config.yaml
experts_per_token: 2
d_shared_expert: 0
normalize_top_k: true
balance_loss: 0.000587
router_logit_norm: 2.0
vocab_size: 8192
rope_theta: 500000.0
init_std_qkv: 0.0711
init_std_down: 0.00821
learning_rate: 0.00547
batch_tokens: 131072
Below are experts of layer 9 (counted from 0) of a mixture-of-experts language model. Rows are named router (the router's row for the expert) and show model dimensions 0-127. Each number is 500 + 40 x the weight over its row's rms, rounded and kept within 0 to 999. Numbers have three digits each.
After each expert's rows: a language model's description of what the expert responds to. This comes from a sample of Wikipedia text that the model never trained on.

# expert 29
router:444449507482575518424498516465519498459483489491470541524497527490485451525510502479436593501442519498472493477474521535471483492545498521447480472526547457425440539505526385472460454534513476467575487480510532545521573471500484550536546441456457528488427442580517504567434500550560523456483530495464522502461487435524496481391521535475501517537484568481498518479606444498489526503502
What it handles: Sports and time narrative. Function words in sports and biography narration: temporal conjunctions and adverbs like first, when, after, until, plus at home, home-game.

# expert 26
router:485477510446456472479508487445472509547479510548629488535488429463463504539543567549524497463510436532517540546543471473558513551461494490544522514487496492527501466542544559450480550474469511484482475481443482443501546514513480505473566491531519475486515453440512500578456394539476541516465509479559496478474476579579523461582445532503463468454492415568411517488558479509539474492511
What it handles: Latin name endings. Word-final pieces of Latin taxonomic and foreign names in species infoboxes, such as -oideae, -idae, -ina; also infobox list dashes.

# expert 63
router:481455508511516509540496482572534444526564545533469539509520497477515519543455534450432482485533462553540503530445541572458523486505505483478488439566580552508570458478529512508422511576438575492480469535398492497509509590489502570521468484532524475494474431490467510574550514522458454467477509486541471512446545509484508484529410472479577568491454504495505432512517526418524516532507
What it handles: Common words, headings. Ordinary nouns, verbs and function words in general prose and section headings, such as the, listing, captain, saying, reported, by.

# expert 6
router:529480517379504503486469518547479478444513517523461542462532460459546511590531460453442437406529501526550524551546511508509442453549477512522530479539447484451470509506522532446522452538512527548537530508500531526501528455536495497457401521536516523458512534499541418506473456525452450552529567540537519485542532515504422465503411523460419547476508515484504434449542532520433512528487
What it handles: Word-initial capital pieces. First pieces of split words and names, such as Sur, mid, inter, El, U(nited); also the digit 1 in years and == headings.

# expert 37
router:476460515498516517541486482574552439523570558536468542512524492481510517539459527454421489484534465551534509530450541581456520480505511479478487436559582549505567462486532504513428510576424566491485468535403478489507518583484500560527464469529526478492477430486461518569560507509470450465494501485536479514435538511489514479533419473478573563479456511495504433506514526409517511517514
What it handles: Pronouns and scattered pieces. Object pronouns and verbs like him, them, worked, here, however, plus odd mid-name fragments such as Hud(son), Red(d)ing, Col.

# expert 5
router:527488548546537415453569468543506537508489458477451497524539522537571565490482557408454545518539506541578493522465526516504552493484511521565537535513414484509518532477534553483552461468470542481547526492534510563538489479514546505482529493455464481465449452477518477509477417516461486504569399460519558509474489498501488544483550612512554442576523469456510500492416476476506511487555
What it handles: Prepositions before noun phrases. Prepositions like of, for, from, during and throughout heading a noun phrase, e.g. rest of the season, summer of 1956.

# expert 57
router:537553529454526505527531509474557482576525480480570530524558437541470486472493543498517436526463551494535557476517525492510516529493540521514462432494522517568487561493545521435480425473453577503482527514498426508403530496519495530528433470482506490496520498471490484446581532474473473495485521472420545458477480564418550454542515545410436517435491493465466491510579485487549420471456
What it handles: In and possessives. The preposition in and sentence-opening In before dates, possessive 's, and possessive pronouns his, her, their, its, plus leading digit 2 in years.

# expert 27
router:413580513462532452503532450516437590520502531531506517566481424485525457509474487461536482455501466501525501439504483445504530434431441497540558583498551504449532527522516459465487524506488502559525501467475481549494485545509547516518522458555464615487496511533497502528486471479491427503479598532491442502515548523565567476477474506476547551561434425522553471474552484500471560492485
What it handles: Plural noun endings. Plural suffix pieces and plural nouns such as ers, ians, ins, members, teams, people, as in farmers, Packers, Markov chains.

# expert 41
router:551529429498509376561564502493563521414521501485507548474497492455606524539443523471539539522528518540539465480507414556509500465470472523474433460534515583548495478506444512530546588466485533508478438539515468519539508478461503471532532517549526482415486500543512496530562540477459521479447506543502459545477481518491560426486544465515560435471476559495468481527552509516530539506518
What it handles: Odd foreign name fragments. Middle pieces of foreign names, chemical terms and codes, e.g. t-et-rachloride, Z-amb-oanga, Opat-ij-a, Chlorproth-ix-ene; also Yes in tables.

# expert 34
router:463470385552475456421462484506491491526526485613589417491523483449493501528462547477454545484502523505543545543477508492491518471510468485524491524401465460466455493493527463548517513512522473555442502501458543523502519492502492463509517591473507448426448495437502543457536457561466482477486461505459457468479509596498500465486501523489459480472474540586549476553563437569528462516519
What it handles: Pronouns and relatives. Subject pronouns and relative or demonstrative words opening a clause, like he, she, it, that, which, who, this, what.

# expert 55
router:559523491482537497428450525455502560515544486440489528532491452468512499515492514562489485547534500517472486558533516523438517534570474519574560514539537458522508536531369431554617543549525539471527548467514496511532517492556507539483472510515573490434570512501464562516519434466560489436455417507463499532461500460497512481499487449498479507422454432494455533525542505453502467501509
What it handles: Field label colons. Colons ending infobox field labels like Geocode:, Position:, Release:, plus dashes, table pipes and section-heading closers before values.

# expert 0
router:442469512508457529515533496467457474560481476524467470370547476520480528457470488440434492507510543382474454498418503475450531573440512504527585479483453529533490498466504454468491536519507564552483461517530513526491521546503591542558472559511470499509492519503537483504519525542440541487498490534399464531522513463578478472502559467537540546521595477498522508462488571483510501461538
What it handles: List dashes and separators. Line-initial list hyphens in infobox fields, en dashes in scores and ranges, spaces in tables, and fragments like f, ch, eb.

# expert 3
router:505494478543473470526420490503468423500525473481472555435571535489473473515512558496489514468571568544458500410463440484524450470480430505538470492517530580492512541506499589456481489561493573488522489520466524517473484478535459543411466576423519498427554531476539552432502502543493588506459475503531493473519482511434543523477467505525437515558517438449436544510471480528476509497513
What it handles: Vowel pieces in foreign names. Short vowel word-pieces inside names, mostly non-English (Asian, Portuguese), such as u in Cebu, Fujiyama, Penguia, plus co, ai.

# expert 40
router:466471438549491478564471464504444526530487454521509528461501518530496520539550477536525468498484462537496473494437490538447414527481464523525456436525443524508520508488504457442552502565449472461523503529569545462435539493592559519483511497481465564505449555501465511509492521521469435489497523475427472523449464516540514612526525533470460431474551527429484454606461447468492557522432
What it handles: Copulas and articles. Forms of be and become and the articles after them in definitions, like is a, was, were, be, became, an.

# expert 30
router:481431644489498502538575550524525562545554468555536537556520442458438510523488532450496502471455501535578519420515471558495385487432473544505475489542480522529455483481469512527476477512498545482549562558513464459536490544509513496503499443476466511471497486418466446537561522492510570537523443540570522477468544452493497517506558459464535508527517502494456515485473463551551491472504
What it handles: Personal names and scripts. Given names and name starts (John, David, Mc, Brad), plus bytes of non-Latin scripts such as Arabic, Cyrillic and Korean in names.

# expert 14
router:541488527422493500473492500527492474518503530561462487582522443510512521502469502459482469530501465591524559417528459468495494518511478454501547488531442495461491582460483535565516416480515465565491436451556501471460511479447473430476474516559553576515520471483515466460535520480486521490521468493561422444462483450512488396481547523468612532516469529468540465469479587455528480517516
What it handles: Table row ends, quantifiers. Line-ending table pipes after header rows, and quantity words after the or of, such as two, all, other, years.

# expert 50
router:587451557524523484600498489508530454499495552439563564524518579441481415519519482524488505456521478466539544497465526473506494516465426501503512515487552486506616537580443466460428458510529503530508456502476485464507536563472546505500482534449453455455430570431464499524451520564478455496470480497535491483451464539567513480503483589497504525507440500457480526500435507458529490540512
What it handles: Table cell separators. Mid-row pipe separators between cells in sports, statistics and climate tables, usually after a number.

# expert 43
router:487534494490571582571428510494491541484474445431483472507480549575450535485478486495502483540450533478490568528481550490475438434539451500585486555439476591524543394460527466519451500509535487511514475569480511517553491439483483485469585487441497508560570481497484504477467476452460451523454530464504460464472520486515512490477492525518564516444449553460523456520570553515538527550490
What it handles: Sentence boundaries and name pieces. Sentence-ending periods and commas before The or He, sentence-opening He, and mid-word pieces of names, such as P(in)to, P(att)i.

# expert 24
router:535519547525464557476497501566503528483593566455522484513497558550526515554460408467483438463579401479483507542434482542531440486549495493454444531475477503545543430551479541551493432474493510564440574484432546506481447457505580494556496530522483446471511485536553452551469498472570480513544490454496456538482503552508518495532519499496544436472547522503537500532494489501466481444496
What it handles: Definite article the. The word the and other determiners such as their, those and its, especially in census phrases like between the ages and under the age.

# expert 49
router:493510488492461539499474494512475477500485413504489507587537574540581525434527473506507501514512431494511426438537424472560534470474522527482440456483540532485479452508501484514439525523495557543522560482528473452544539473471534558562519435503484491554510517415432481470431469507564533449491481508480475492485529484539567459622460528563572552524479526519476556479568504532505541490482
What it handles: Possession and inclusion words. Verbs and prepositions of having or containing before their objects, such as with, had, has, including, contains, received.

# expert 56
router:484437434476476510486491468532467536509501532492455554455620458530463517567431479513555513490533550468512519379506521514523547531515569483543493597551534478506427571563501523555434490516456492479522429486507499475543457510520482556504519533512486463428449490545460549502511468536505434525491530526546507502515576506474580543477539487544519420504517432516504464512532486464482491451489
What it handles: Single capitals, to, modals. Single capital letters like L, W, V in names and table headers, plus to and modals such as would, can.

# expert 42
router:540451428456472497479543657473520460503493472485522526493476508539490585562524474544515583512487533568560463503477475472534556569435525530487509485497524457469531428517525491450474516537458565466495501462536487470439413537505515469480489495500536454470449481513505455523479510390532486527550419468543469507496532452473460533561547478483451483474511488465532532505458549469493461491559
What it handles: Adjective-forming suffixes. Adjectives and adjective endings like -ial, -ical, -ian, -ive, plus national, American and European before nouns such as team or League.